Below are experts of layer 7 (counted from 0) of a mixture-of-experts language model. Rows are named router (the router's row for the expert), down (a neuron's output weights, with its number) and show model dimensions 0-255. Each number is 500 + 25 x the weight over its row's rms, rounded and kept within 0 to 999. Numbers have three digits each.
Before each expert's rows: a language model's description of what the expert responds to. This comes from a sample of Wikipedia text that the model never trained on.

# expert 0
Word-initial capitals and letters. Line-start tokens and word-initial letter pieces, often capitals, in prose and table cells, such as the F in Fete or b in bourgeois.
router:503470465526518485493562489499493511474545423458502480496477533481518491523495507514472526481483542536521499523520519473496467511495469481508487525491485532502498508508495446498480493505520461503459447498500485490509474495475528499481493529510446514475527497476479505498503507494491520495490545496464513507496474533488501516503487527446480508548522467491542472488528527537514471468499536550461444480504483498495501533502504538501529498488510504531492502491581498517511481563500517509511500504491466481526497543482493525486503508486495499488519543527525534515487475491499481506501532528555526455484515548463467545523469471452533503489456483484453508533470516473504469498539549476513483517523462493506510493527479516498515497452496444490490485512480520501495517529491500
down0:533476491451476530517474488500502500470508514544479509493476499521449530465498504477541478490513516477523518476449489508552504488496545500487485488503522494534495485519460481523509477477540489533488467489497499488511494490519444508525513482528517517514500504501474510498497483481475540496491504485496513495502491462487547484502517453511487493505520498523482488463499552518500500552447511496522485521497529480488460490508530505515532529502506479495486479481574514485452500538534490500480482526493546485472501524515459509458511483463452478521472512592542462540508534499478497482440485528489520434505504521480536513494471538485494485508462557507541472495480502522517513545500483468487485545513515490524473494489531530489464502468526461502530518521494497475500481470485486
down1:510493469460543548512488520465495472522479499529533470492488495499520482515498480508492492524501532526480497500492461546472505467440520504505497506511485494511475502515553497479507498479479542526463547416510468505508530482530529512478490526513490524555534506517539541504489506499497524483499483478485512501510474518524507509494485545505514464542460503506483482530522534491564464514461465515488514489521508527499510482503487508487485528468442495517538494544508534516480531501482507479538491495475512481493509448501493462497488446471500495497486485486483538486488488466478539460504525529548544541521485509499508470483501453488530508447487558496527556536478517510522488519446522492503460509484523485494513457508496511477491539494493467494481527494493472462526478482497504
down2:518492519495457508535473483509497511476476483517543500486486499467460509519532446487530455512445532470496496461485480500548494466493491479496472506506506528534468507457525516465503453523511506455516484475510500484528489507452471504483485514520534468495503485513553516500460481527474463500514487494502512506459558463522497537491498520488540510525506479518512512497521474543554433466516458529508453457536472498534508515475490509503463480477487488514487533494519498476487496482521544529478488494486464488519489509497477499501457530516521466524491510523498527473513473467524485524499475494501518516473525486546524541459483517484511500524509466522497478501457482471527510521507527554470532499481488559519531545507532504498503533486517523486531526511550530495525529478476510
down3:514469544491523553492506516496526492510528527538521507553507469526475458499531532466519477506475485493480491502475510490497459490498476554464501501530486558482494505483528561491569493469498539505470477496516479490502481484500495489479517516536528464492456515539518511494489516534502513510501452480496529504464509534496465536474499544496473493444466532485562538503516522492507510549501508489471488512491523495506532489506464461481537497504485541492483490510534515463478496484557472514430506519486497496481518500507522500502501545508532481506497482509498489478511511511504483489491501503514464430504461483525501478522522527536462497507500484495559472490473482496502493464527467503518496491520514486449467490514524535505491512513509510445460468495457499467462509496470472
down4:492536512512474517488501506494526487520486518475506544473483492500493476487515547544492464524495509499476521537532501526498490511536522519508509515509539483488517457487543475455507496500472455471492488488507538534490529540503515480494488462503489484501493531536475497493549459477503497499545484477508473498544506490499496501521533472487525506450512511539493526504513506467473494494517519507542482493490512529514473477489514487460462453489493546482484510491509495496478563449496490513489513475490520506533487460447525516490487539525545488466551492539476499533541519482508493455465497450510516579483534471502494546474470481530514555465525537507479465508493492493468493505493523527480482496446523491491516477493531491512512446524509514539481462469482445508484528515490483

# expert 4
Determiners and prenominal adjectives. Articles, possessives and adjectives right before a noun, such as a, his, its, new, local, senior, original.
router:453502489486502493506495495516489463471518459522497447492494525484520507485488508533498525510481484503511510512467500509458463502487493520494493487547448529501510493516514484522473514514492472526490482465499506502523509469478544527494477498489493460516508470468470537464491519482505467531541494522505531491496492551536510512470461536492516496536526503499492492483506543528483467477513529520518497466527486462471528524530500561497517486468479492507489499480533542501515450495507504525503554495476510480493513535546568542530464517483525495446506480521531491526479477489508491534504532510501527402501535515500498538544493503478566484530494525486503482534555505432510457506527505480485479514520476506499455505521493500506531491466485465458490480507496499522488484527508494
down0:503530519544472495466456524501512475479549506476490527530548506514499521543502496490507497488505479516481515523492508479475468520508521480512463552495538454527469526503496512516504496466470496504474485500516520462493492529500489479513500486452465481520506524485521458513470501488493500485499469483543522540491482528469511433507522556521508522500453550515475531490522468482488500522524492527502480520494492456445498477507557490501501478477489515496485507496472505506505577482513514514519483511560491541520532499521513495475463552496467472512528494475472516472489495491523540483486508454504544534517506452482508489497483479458474499484515528486522483523481483508482409510572506500507496505466484547490465517482526523489521511496508472505502482452512506510496516469487499
down1:475507481499523488470447512451464468469514464441537516453497533483532489507525486522505524513512527504486493489512496466490523503525507487482503526541520482461481426507477479537516496479488514496508465529464463558513529503465513521501496510518517522474496442499509455494491546468516473565544524490527475521513489516522513501472508522478515530516470488515494477520480450491495491520538520485526487540496526469552494509496518470534500502504496517526490540513475543510530496524499537458519515497528483508533466464518470501514498452501511505513494487481539492465471536493510502517493541517521486539505505453485470503517464501487477463485497502493480568485494517514479487502513472467484444454508461490501548551496504497500530460499507517525478487501516514527504470492506517
down2:478455481519506523514395476525504467471514500495493497553495500487534490459525484492477459587504478505506492503452527457507531493500497505495521481515487521517489514531486499458520532524493468503514541509534493484513487537502528477508532455508489501505517502490490500455507512483520519467503527486522493532485486541503489507508507488542492538507528520473512489522469542473519470503454494487507469473516498473473544527509510503507479522532507488484481486513512495490497479501507515477478486510519470552516483530537495488536502524483518558483510491487488479480521455512470529490513476528490492522502506510496482509465449536541571468482500495457471488526491520469497455502534457491521520474443520525514508491509479464484517507554487437480541512480460512512508509479498500
down3:498491497542495547473404520522552509508514515493549487507442495485544496506523480518488466503491453546505518522480482504444517486449521512530534502550514498449508541486498513441485503519484491509535502503472491511503467470494503489460484488484509508531528523485524518485513528534518511474471480497525475526526509528479543500462502515447490465480496515513523550488533550492496500494573497483524509492472495470470507511486496502476508476515503524515493493520510488537480489476487497511486497490503471525496505493479535473489486509504472459509491495489452494515502505499487483485508537505520550512506502487509502450499468476534511472501507529536514547499521474496506486511459569477533527484508515499468488460507511529476463459497534481525464466504479476456532499523482533
down4:540512507496498474493498507438519502475483473495512451491482488541466466503496507518478487494506509506494487526493522500491516517514472468469519494443490519494503493454485475487503558491518518506530540504500514490494561469509456499530484487506498479519537514464540508482523477501483457505537487472473492526528512496486501499469545473521523520481506512496489509486539479539507536513534515477496535506528490511538511439514488503485479470495505475526549510528551458506452500517520462534495530531546500487498460492510532506507466503519482514509485445497504470500518538518458482418513491462481500521512505527542515463495508499555506554485495507528458512485499540482529490477507443519499507518540495507475495514495495513484489518542449444459508498467524457518524503517504490

# expert 22
Foreign name fragments. Mid-word pieces of non-English names and words, such as German, French, Polish, Chinese pinyin or Cyrillic, as in Mühlenstraße and Noaillan.
router:493494473451437489516571550482524500471543501495472447532517536505508518508510515512480520515467498537546487514460469471456531532523528522463503471503494492463524495519522481512488519503489460508474468506502511482530458464503510494524482497500541472477505510441493496469467490475456491488532538524472483512495474580518520530473491563495472486483505502515493503473518527485490494460491531536519479477526477479524515508505491501481498493479510507541489508471456493548511467534496548497477504453480470510497517520515539522530559515461498494486508513498541532497469513499532462513522522501486520515501510513491488532523498495499537454525466530521489474499518486454490473513538502463494463486497501481503497470544494511469498492501537506496489468533514509480470477515501504
down0:471475480479519501496493488516467488520481518505528468507502479489466522471512473531523470539473515521443498515480482517485510505487509537559561496529495523493574513499479505493480558465524486540517484470523492510503470494510502500523466507493486474510524487512503481468525468468531479518477521516540476484507445480509506470479479494490516550515538524517483508498475476488505481518496479484543520485496511505507516509449497521526466510471477490511493497474461478489538472535472519449540460494491507463511483507488485490508524480498520530528529500473514523486497488494475501553500426540474491600490508482501475495496465493515516524481504523511456542500519530523489497487486453522484561506492480453543512519509510475540492473483492516521479515511466496491528477513537523
down1:501537517490470555493491500451486526476461544498522444533489517502473479507489482532543524486513490458535517490511519489537452467546513486503542480510491501488464509470513495516506455498510442461509524487512508452514500505488509479475555482448502449514553512509498488503494483513516507517466471460474505499484509463492474466492497535475515478527488562480520507494534482524504536505504509465528502525496499536487533492507515444520529407507535491513473489552526475506485472511498495531499482489488510504466474466493516508489489520473506491519516492516493484485545486495458511514497489485508491490557485476490486483484557496496532536495507547525506502482483532537516485523521484505525531507484557491488485509496542524519459485478501461475488492535494495484526493541478480
down2:495500542492497497508501508445507486460483524483512490499490525486450490524524541508507494527514503463499496479529539514491507531502514479468496496489526489489541533477481464462511466504511532511527520481540459481501520498447485479504487506453473517493484525480513495459485484503493480498503479482487524465550515511502469531510494508510478538523446556451522580491501479498525471468488522456456531498460492482537483531463510490484502550495510508517500489523470475495552531510508518485492498492477514493478490488471476514484531451481481502482525482494491436536498533476482503447493545524451543532507439485502536459509525508502530507489483517492547468480450534521476498515503496523496483549519518539540504508538505511489497528510508482541490516480503505488505502465513527
down3:529520475491477488496562496533517506478491505510554504487530467483471505484485498522516528487524501479481546504489509549466490502502496428517533484430546460486547500490491498509506456470504539486482494485510527517509475519483488494525488477507509517566491489509482504526516533484498505513504498487543517508492499560511507525462517465481456494472487490562483470514535558423503506487511469493464462508498496491471513479546507481535514501537511508481485444506486489466487492547557520478505467511515533504484478518482527520503485490496504497517481503512510508542472534495487496507485514500479496517515516505512552495512517500483481493465502501523503524472518478479489491487508475526487494533463480495497535535493566507501484489488505502502458529532449466517456504444453478
down4:525504506498536495484447475520544526492526505538507550551466447489471479518467485519496459482546499504529486485481532557479508485493505482482506504474527501462507502492490478509546466517528494459486526459512479494465488485527467538489533512504519491570482497480500489482500479506507517500556470516501486503519485467517512507489488528529472491438437534507537480511542483493463519509478540490466528525490511472456513504496494514530497494535470548500521509513489507499499539479506517466443469555521486539510458529495496505480473508497480487497508502489504467498521563478499491529477467503504465543511479515505493487511517494522477509482498501516512498471504478525528462515510495515482470476524523540508456498508459507532481521492507500558509542490480508476522509460438490

# expert 21
Tables and election results. Line breaks after table header rows, plus spaces, numbers and labels in election tables and infoboxes, such as Candidate, ±%, Coordinates.
router:460431446454477521515534492533495478554497468490496513479524500500514508482477522504524519508491529535488509491482471494484471476497482512486480478552477466468501498469526499509497501538500537481517497508506526447495539518467515550507515513518517479519485463488484482475459549491492516482499542534441518498472520544519485493513484506459516474487504508507509532456480542482486473511498484513508505509508475461513535540465556514453566514497481492486502495454515517511483473532543489530511519507459460487539514531514480550534528498473529493463487469525493489493486510477511465527503491495515505445493513494509497522514514503465522492519439499499481538521510512464487503462509542486528485506514479489506515525460511509482546478495488495463530474523501519546498474482452483
down1:550503519540530512488461481495448528541481516504484534506488495528495480495508479518484529458480504464502498463513499488451465471505500525539469474506509490479485476522504474467522519489486454541481522502539514479520484484526513507495443505525494463530502490508492484496457475481529517459508485521498487528480495466470499516514514508484507459490471499484515489521529553528492432517464502509449543482502507491512499509538501456505473542486444494535502497491488488515490500504503529486456489514513487544529511478546486535546477487504448444523486496475596509484496502517459493515506488519525498516507479493511516499525531528526532469470510496481555504519543491493444463524480541507484494503484496523509487533500469492509506504480524535489546484464490531512513512536471506
down2:475478460485502481473454455532527537524527502495545482506528486507449496528512508485483464472541500482494501499517532512524506463509488476509501460501507516477483464488537505461509505494482530497463530513502450536534491507524527501528485537489491541539530504523458508488504515506519543491499516543509503447478515486514496478493506501483511503477468463498524498448495529517487527500529436462506480471527520530542487501479447518500491458521521457519488436493464495483508465498464484477506487521488484487520494525481472464508480569495519481492510461462495507532513503507484499558521479498521517506505491510482486466474500541486489507508496520442521523505523459533547540475518518522517472498488476508496524488547473508498547489522473497524511567498500496547525491483514530
down3:461503499498467501519530470496477472495519506482452485482511491492509501507511498497532519525517536542496515502521501477460519480507520454507486469502529576474467473475549518473518502495520514487519488489494509493473509500515529472489498469509486544498482505494531457487487498515515482464503500512488512458526517497486537501543446481523508525514493503490508499481496454497540536505456535461491518511525521481484453491495483502484514540513502514521465492508503535519473536497540484526527536522514521482495467560466430512538474528545512484468516459495489519529495498532486486467482474416458549552485526506519483499506518532509524526457534468511493495519496493456477552491464531511510493491478483494515520500462518522488473498495488502474468507516555510562482514483469501
down4:520462498476469496533460529509519479506485481535501503504497499469487471489485459500501522523517515524503525490549479477487477543516498499460486518491509521463477560476465551477489533518508526517524495493520529493501501519460537508519504525528521487535503411502479548488465521494517516522491521500537475509536483519514479483524498464534501499490444475496506494517494536496562550484489494526490535569495511496452478531502505494510486509517508468517495535485501502519510515476495489534481536502451491473511562527484538526516469560493488499477509480494459490468494496493532470513493498498501519499458488503487474531482467471504485479503517492544474469523456522509508491484488503484471464528467510527532480458483468509505509504543504455502521511505520468477514478442488443
down5:492511489478478546472411507500540510538495503521526528478490490528508511504529504513474507491492502498524517464547484493501499541492469535515466485500484517515511515485463450485502496488535518495509521523466511471514515450452502473518490541493490523507524513541468493488473468504527525500496505484501465523497486420491504490475530515526506472548469540482480503488489494524511487516499494477524504493530537455495468461501533526527545442505485439496504484495488498528510516518506508537520482468498551515517480497522506539490519476475512493499506537491504491469469485470490460501486473541528486472469563486505480517541520545522508488513506514478489564451516434489483523503474444467523491491516529492506530492508539517489477509500512500465461486522486474479475498474478511

# expert 6
Table cell separators. Pipe separators between cells in chart, sports and results tables, plus infobox labels like Born:, Died:, Coordinates: and coordinate marks.
router:483499492468490490511556484519499490520498478487504479549530533517541527506473519514493525524449495522519486534496485450468467536467443510452475494523482490474501511491522486503480520537529462496496489515507497493527497460479529527498508486503498482493481473471529502503501520504486509496502536521428504524479531492503493495483494514519494505514486485504537480489489496509501518482519546522520500486525469497510536509467520530493519495499503494514464488490581485522525493535535503512464493497469484500488527523512517558520556495457524471493481529474545507490465504454535476518516527528552501435499514551477456536502481496494501477529515537495477489540532454470494449478481536469496494477541457515480464479500493541481525479475468484465491473498486532489473491500447516
down0:478515508547485510500465509507520504511537508463480478513467448467490490467500516496498443554467481487557527496489454489499490515490518468542528502517522502560477469516501548481570497502493547496499486498492481519470454499506528494475499504514500482542487512510497497473533486516508504485521523486508512493529540446477488507502488499525531485527488472483489535512520498511502525470505532488477496503503501498519481446511463548476512499510505493529521502508471467493519531458464488509495475513517521480447450466526555485471524521461471519540496512501479489512506520490463556547506479512496477550461505529501491497503498493515466512514517469531474508522497455534522496535469522510466517508504471491531503506478497444543440514525504474488509523503507519474530443471480516
down1:509477516494497502514510495488502533479523518508511532484506465443486520516440489530514466537523486534510481472501498549482485505514519506521529500477484498538477473499534508503478504497540528540486518482520527473526516511471514498495507514500523507518542467486495521498466487454511488491498509500538470508513459485478533525453434472488446512534499485542529483482478495529482509496491444476454483518548498473456522524464482452476480494483530449487525457485537446486503457513488488466532481491470521456483490531504501507534465490493473505496532491498490504519532533524498552518510476491487476519487528528498517530495511494486485496487538483522536492506478533485507501526502531530532510466530517441507463529509495462560456507537502488483519539488483467550512506468496510
down2:531509550504507484446472504463514447541492526486509500494526490531479476552513468498513503489498509503489451476463471491535464504518493538501510508491531471512492472492466510519505511504481503530495503468466527494476480490471473486450484560514471501511535448511503514481491567517476514528550504454494480465468491506547526555523494550493490474508510530491513519491497491513500530509514493546493540545439464479519499498461545484517476559487551473474484493563503509522495481513483503473524503503539501464457505518492497513513508494519438508524472483533493532516508485534474506528487516450492468491478499491533488509475463530494458488471502533503528479500482525505510503537497503518503491449500473529508465501499471523488519476528519510488487527512476512488480481487479518
down3:516493501505476497526450506482504459512506478524533473508506468476485494523487470458518510509497485507488470502546457489490529475484532507516549492514500480499482485493523528510471493496499528494515485503499502547483516530511466509542501518492526553495464539513501492455515464484446457504474503522542480440530510398537519503501475466416526543490509514512497488523458519485522535495536526454463499467515545490501458501514499493468451478495493500515506475509494508506491503527494511519554509518497500451514479490485469501470573516487495540460510524474515494511528486518503489505522527505513482518539514491527503520484484463457478484507537489523471493499474520503461510502502516537468509519462511492471516503469528509520505505511528514479507531527494523523476460523537485
down4:549514540498508522488490501494495509504499468520494501478507478527473517483515519489512477494526539482499518500497508463520504487454481476500494485523489430492475510516455480502552476489473498472496519498462492531555483490478470492455498568520551516485484487469513498513501469493457497522516489536493519462502527511489468490501462491477518508483436488514490503508487526499533510475522488548494491486519464463475499473503466511496495512526527506539465473497529471493519501497517493511452490504509503519499510517489481495546509546472515507544488475480489466561496560484513484545474533471487484464491480523504484503501490512458528538519499483518523479536494532516546558588533517442484487471550486543492533448513517488509524518500503494457507502492491494486487503516463518

# expert 15
Articles after prepositions. The article or first word of a noun phrase after a preposition or at sentence start, such as the, In, The, January.
router:490497514465465506507507503494485508489500473466486480543524511489526511484494473518497512525474494511535504524499504448483463504497489501485508467525470510466466499524559466528476535484510490497459469482503498447528538480484525492529491515499525479480493471463460512493464500500465514523484486511429505509498505498506502528492464555484524441525490478528509497485520514495475501498479566527511477470512452473494542529494538499475518531495502487496460497495539525509504435542518537490528516501486487498520502515481546516495545490467508471501485508515500529504490507486474490539520504519536517388501530544517478552492478457446530471536475516497479510501531515491500486498537527483524509498519505506503524490505501526455494509487527523440497536531495527496486487514499478
down0:477478541461525557487424477506526515532524504504468520535505531488508517481487504510488499506506502559509544522519474514453529496536536512477500452498465522519515512522521508500483499510555485478520502484488545470494529526518483503492509501485493495481510474502502524496499442528540454453551515494500514481492521460497485496544516512499517508497520536506456518519477525512493495513494496504497482474439493471514483501540475517479498508517486444524486497472475461472500493474459502416501499549476505538480464519502509538488491504487500492532513505481498515520537493462522538539496497515515476472493471502490488503463459479507526498502528531506528439504488484478504501481504509474525515488455511451471483512490503490487516541468509482509515515499494492504457501448522581
down1:475531468510494502517355512531496488498531455510494506501517499491535497453515487507490522522538490482469525500434523506497481502506470471549546483508497491462547453501495477492498501524486482509510531459493510504491475476448499511472543534490495492509490510495543513453497488503508498488532499473558498520488529514479479509520528500506482483456504477493516481511509531507456523471501466534511517506524484501455503488458512510499509516499485487521518514466451492509493495481513499513541516482492488464491476489524521507500470496514465536485484502477485512478500481499532496543527499503516484509559485557527520489467496523510497503489526542532532472520509488508559550499532511498479480521509503508483516525503474518476510506464444538511507481509456474503517482550499525
down2:524532504475454479483470505482505538483529482536487497504509460510503483504481474510515502503497524511509507526478516541544518470504529525523504494484518498475508452499489478483455516500507456518498461521465537510535455479499481491508497532555490495530484537544513463481551513467498450516524537501549468533456506471520509510486479544464505506481502454475522532480511515475506536492528561512504544473490541516490487555477495496500501479500500484511539490475516472527504502508486483508508487455568481495467492524525506543500502550506488504487514504486488519487521544463521532466452481531456499518485505483457482490486518455522488522490522507492523455511496519506491460471531487457522515515511459465470526515510513491451533487503523501523474485523518495474482482499437511
down3:512473517507523539507466497492525516467475509476493480477476534484503505502501455515466503522508521450442515524477509496465524552491494525558528505478536503514522478520456473540515474492506519489521494503487533492506520512525504527486464518452487520527494488486476546474490475473551486487475472548467508501460463408481498522522483509505487504501498490494513512523439502523526565527554519517472498492520507510523472513487524483538468497502467540508559499495482531501416505516495514484486529471496480491504472514499498439465498492509532524499506471510513482519507494464500505514506497504501531454484492488473502497489511502521515479497557521527554493529478501500495495567463478503517483516496511495469484536522499508489485526512502507487488517482480466476483532497446521
down4:453517482521525513512440526516496463526482494510449506479484508536450487459484483502514543512511508469530505499508510441515569482491529509517504471500511518538513515542515551493469500503487487531547518433507486511520479470509489495514476487480516454507494491491471549513516518497491477533507446497511545508524481414491534499511528521530508480520510504495505508504509519502522486502491516485480528547524494501463495485533511492511487485515467571486504498464438478478491500503506489520476514461506467493512484500505490472518476497486516497494522490520488464531517504543506472490529501539493493446526526503528501504507486478477488499460500556506484503489522501484499475494530529466542492509478484485505510447498481443547460525502476538522477516529477485479481500535533453

# expert 5
Mid-word name pieces. Short fragments inside names and rare words, usually right after a capital initial, such as Mor in Moroder, ik in Rajinikanth.
router:459471448473451503553605492515455451559519473460481505482504514488499489476498531485507505494506527487532504502479498506504502489491503494498462511511523475486534462542528480519492487513452523483472468467487534479482506489492507506512458473526542485484496447528499474489486507512446498491496505509460526509453535592488502529517515484494525480480502465509507543469494554486475469504520495479518508491500504478538510476477569499476516510504488475500501477501470493523537482543508480536466504518476491501547511532515518490509513464501506494477495494502508496504491483531524438558496483487489523504523483505508513483547505490500464488523482464523468510497523547452530504497490492537525492482522520507528481523476517516495534498499502489501498452524487496526501488513496500
down0:516519446455507454489500496506513515529494520507545534544480507522515492475522496484540479478503476492493503479542501457513500467517484524531506530520499487466483485491481477483531456493526483498513486516517470499473490480530516456471490457527492494459484497487535561538503550513477507526462484530494519463508504477458523499446545498500522475477501472494503501516563472542459511534471504551503546500496516501480487506526463531528526510489505513493524507475499480555515453506495469491505493517457486430514475501519489506487519513499489525491520475488502518448491548473500509487547501533503493493537523484482519508470494483516453532530534544434523514491540484500484471554539463500470496485482514490490472524511498501498469466471489518513516526505529485478476515508492477
down1:567507497555517541525461545521519518475514482477530497510495505503493556470501522483505517529472527507510484513492519485492513521509516497484487494536517500471482510482528504509482527500495492471488473542513526549486492511559498498547475479476508501535453506480496450516464496483500540534525481504484501480541483477519500505521429489459511509525462521483463502505468503502489516495512539457526556521499531518524554556469483484492478498491506488524470447451477505475500462483504543467515492505484523486480504508501495542518470585502520492531520509503491479497490477534572500467457485506491475511486490515453503502487492496479489507466503463483485519500523490495512483531474536509494488507506533502495485469471472503478528461511487467489492469477484467459463516488503542
down2:499489482479521497443494488512513489497496485538521506471477482486509460455514525510507484481473517521472523518522521491500472500522478515548510480509500490474485531448489516464514526534530559453525509509527564498508488509504500475515538495508483505510518482489531491500468520491440509483494495515511478504534525501493523498511519483519481479509487505514480467514543489443524460526526500527494527499496505467496513500515526482510502493468476494511492505439531488487422503513520460498496484495485485471470473501497533472534581516546513535439481461507514507540501533535535529522485515522517496447489488459476492524500499510490480540549515525521529444490491526468481474486516501473504463495478472485492528507486490440529528495462497551485501489553483484546495484512498522
down3:489487492505521455447456521466508473496539532441501451525477507483499476472485507491504528502523511485499504503498512480490510508507510519483481492519477513495507510508497512504493521512478493507512539488488478505447518489511511474512495459492484481524475542463478525506507507511547497476497504535561479491490466505492565499506491499519530543514521498518503504518496492461489508538517470506513500453512521504489503518510487495514492464463544501490497481500386495514514500463492532530521473454493512493469502477488524470452523485503522514517504521467510518477507497525511521509504507503462504673528521498469463486497494485498499473507507552499498498517505507517490507479490500534469533472461508510505467496510511495479482492525485500483497511496537512502539501531523513
down4:486500524501542525511511510506450471533511499536492496477514516529497496481472468467488500524534481516438541488517480539458452469492474493484475551482539512495478488473512480465553483515487569502506477471493499469507527540481522513515534510522489498443515487539495509512545459495514525513500487512491537467514529503515489496507506523522505501492451543482511509528501469531503485507478543542467511581494497494513525502510490506471496494502498509489486504497543482488491500470511514509497501502511484525490488518483480503551512433472538486481490496481466479528490489524474453532553527532530492461436493478463538508478534519502537485515492521537538472452459482478496500519516467518496483503534520459492488480530474535493502517515498480477491479453491503475455496503493487

# expert 19
Verbs and auxiliaries. Auxiliaries, infinitive to and main verbs in narrative prose, such as was, would, not, been, began, to after wanted or tried.
router:477490487447496509536501470518502500502532505545478460560507529488523521516451533503492519465458487493512489520490468454503483524501496498454476528511445534497503496520501483494512519505487477488466483454486511500515545521430513511490480488536541500457508503458483490480470489508491522509529531516451517530490478525549533515475443512462518477493555511488520509481502515501476505500526520510519461456516486524510507493500502520477516483476502483513521503492541507486494496539499513505543516521496444464536488508490497526542544518474521514498498538511513518495452477491552489538507514473521537409496493488520464557502481493497520493508454469475480500519499503487488476498514527468479495488516489532527527543512531486489516484468497504468486479515461526506459509520495458
down0:493505495473491472506544529476450496473516455490534531520496517475501462521486502493485524519480478526488535526500492527529454478497492489517494515479499470455455531509520556500468472508496531497504529502480520500466480468465490503482509472501488481461505498513477454477520559508503497512509509495471515436545515487451491489525506521520478473483485503463493504522481532499498519518480523505503536480505496535539576525512464533505507501512487511477530514469484483552507471514558487459470458506502489494539494505464532514459473511499526502476503530527498497490521516485494512507528513518521482507506503485490519490462493536483521456493556496485513523534476502499489511463552495505496495490506521443531465490531440492513514487571527502497450501506557464526461484503502536
down1:514490515530519476505460466462526490443506512519470513475483511494508481501487498478497489501466475431481526494477472486515498480533508493510482544525498513479515513460450520525507493483482529496487506499521498527522504493517453480514506476533525521474533473515532515507482505460494532461489510506447447485493515498515550472520521508506500509494512529531492544471465506497489492466490494540507459529515476512466524459470504531494512509545527482498535504528493540513533529484496479498518507505487474472501470507545469532492483495553509519526491520471454534528479497504480437515513482498520481465458529486538468479487446496525491490492502542504538494510477499493531530490529493497487496506501520512524544509524525451498510546530482437462526549482415492487489519506494514
down2:485507496526472489515432496476472468498499496450511454503491501520493497534521498521516472500514543516489516485509540506469502492519474465532477515486540511499506468469510494494459568517515511517521524493485517499455518474509483494529498564498505484508531466456527484452540494503554526536545500509516521496504490442497497481500507532541512500528511512533525496456508480536461471477521500496532483475519448505479517490503524467484476468522497501496518467551502473477506517482487472475507534542501482462447504465489481493533491485485484490496500526460501500516478529507548512480477484500560518531493545488465479488544488515490493496519501542514485495527506484536526509506499483522434508496508495504514544475513482480490495443531500472475457543451539485501512494484489540
down3:511481485499474497521445498533518491523458518527503470446506483489476519511493490484536551496522471532507513484526486469498484530555501516515472548489475501474459521531486471518510518472567507483499534506503482479452543521448528505477444513488498485508489508486499470484477502491484470501493549487581460506511505512535529528502477479468489500470498535494467464530480525496507527524517523500508530525527473523474472496498473481532470485534541499513495475498480470514494517548495484523509526489486518517518479505510488454560539533468483531447525538499494538496531501504512499504497536507476446514458491462472492502524531547515528493527509449506436472489460540496500500479502506509500479498509516493478507507504472504472504501514503504471493510486502507486483530478449470
down4:515511480465582522535488472443518500490511476464494507482443488479545470488544529484464510525506490496514491513512510490528489511500491509499505482462508524502529457544473508539508498479486470507498503510498510486516451527492504493488491502533502467495511500497517496534478484505486545502505460482489489484474483483496510496502562468496496524505496495470507502513501533456553497547530488522482519480483541514490458521530484456473539487508501533522457499496540511518493499491515503512478469484497516525541538509492524473507469514503463486460535501520502592521516526500480519447470536534504508508516522495503507497484428543521491501475537484507534460490500487505488460479471494522478503520511495534526477420492509499483450526473504485546529526478479493511515466505483528

# expert 14
List and heading markup. Line-initial list hyphens, heading equals signs, header-row pipes and taxobox labels like Genus:, Type:, Occupations:.
router:469464514465481488530564486473506460474514478496513485511497523502505510472478490520494529463514493539550522502466510495506469507500472498457496471506472506492510473521514481517476535519532480507517480500492525477529532464483523562502445527537515476485512493469471473494492493478459503517491486535450525529502513488497513517488482509465472507490505498513533514477536482528478488496517526526531450492476465518477529534499508520483554507482526500524504507481535497524497432525498520467463509498475462493539512517547493495531529508471497449459519534528541508500478464546529515545459527503555515437528505486478466517524474499486501475484528494532486487491502503462506446483520478474500487506521500514536533507516488517503549504478508482467487462509491516522520491524452462
down1:523489499478507473506519536511483516483498506513479458481493506504492521475535477480516527492507470542493506463538471521502498537487503493480531470502460523547516513412484488446528488508484515497480454507508493502516491434505507505488529462480507519487544491518534481507470445539509482465471517492498519492505509497485439523519466493550502514503461492525475508512504460511481531491484484470556493500532460514477542476526563502503508470504490477491523484471535490521509486486522531482487473461512486513520502526503512478478476491520536478484458481526571500551496506507509437507471478528497563465497461544490465473476496506505520481491546484501518515510495470516502529541496472483504493546493525526516510510515500519524514512476495498495510552500529464489501518534488531
down2:494481525481491448529529502489491475510467474489495501524473503490511474480522473562489519512511479522546496478531497536535534493487511449503500490514454520524516492506486513483512522495493516510519488496465511526506505470497528500543559488474518457434498503524468530479511536519508507525510438526541522547504544480513511494494528490528522514475463493490522458468476535501509465451505506484493529515530527514502532487472494492467477513513483511525472511492490466517493493491563475510499480473500464525490511521505463474478533525498546485492484485480495506523506491518522507544529496506493447541495451448475508500481528508520486526493523547448487499560429495499516495492496481520520477480508506487489528474520499482506475447494494537506442496469483519526549512540477513
down3:487503501512540501501560494495471498528532510483493469491520535477481445475506479529494539507519526511514450507515490493457503491452476519543515489488488477475450478515501476506498455496537509513516506544455493470487503495480474513502487498544509514465508502499522499494493523557456520501512459530514472441487487329509497499524486493494519486497487507521482512453476484510481525477492492498488487487467474511525493524494514543507516478525495484477471512483495530509511475511482538479515534494500507441523492501502486523495555471480491542494503490528468499493515481497515511505515502548496458500572546489519497503499501511506468502487537512500524500494509499508508522507519485504482507471519509470496525494487537479475505521542523530470517531508509496520490510487533517
down4:498528492479584513501504495495522464505494516476510507474504501503500488511492476501519468504537539496485457498467473496487506513490498489493508509505523515522518454508519467458460504497501505512467497521477512466499483513486474456497467514524478515489477503493478521478472524497490516510556512503512480478517510382486493509528490507507440470526524506489530519481522477525503495457527505523488485500503489530496558480474541490474516467517524497504513478535490495523521456539507501476484472467519488484529473450500538454499551476504500551483517512575490508460515532489519508495500491472549505572515517511515518504502500482485497521473521492519483489568468501478491469474491514533481511459469507498544518449480522522505533506494515522501509479490477476488563517494503524
down5:508481492519475501487505526518498469495528462515493478516501547538512509468506475502533436504529528545532531484477488504514505520516480518506499520484492506522493420530493495513497497537535510533489451482495485490465486521483480522493455519488491500511494454495517480509476504441491533545523493511526526515498457438509523488480462515561467508491480476525493510477455491524468471498472536513518496477523515501518521500474492511454508501469474468531476518479480515466517483498501530476545513521512484511484485484494462434538468509493460546519506518494489505470493548455499509506499467505481521545521548495497473536514492490522461503506523507508476509525482521493508509492510468514483498472506505533531544508528512484518518501474445551482483462479535419520505473511530507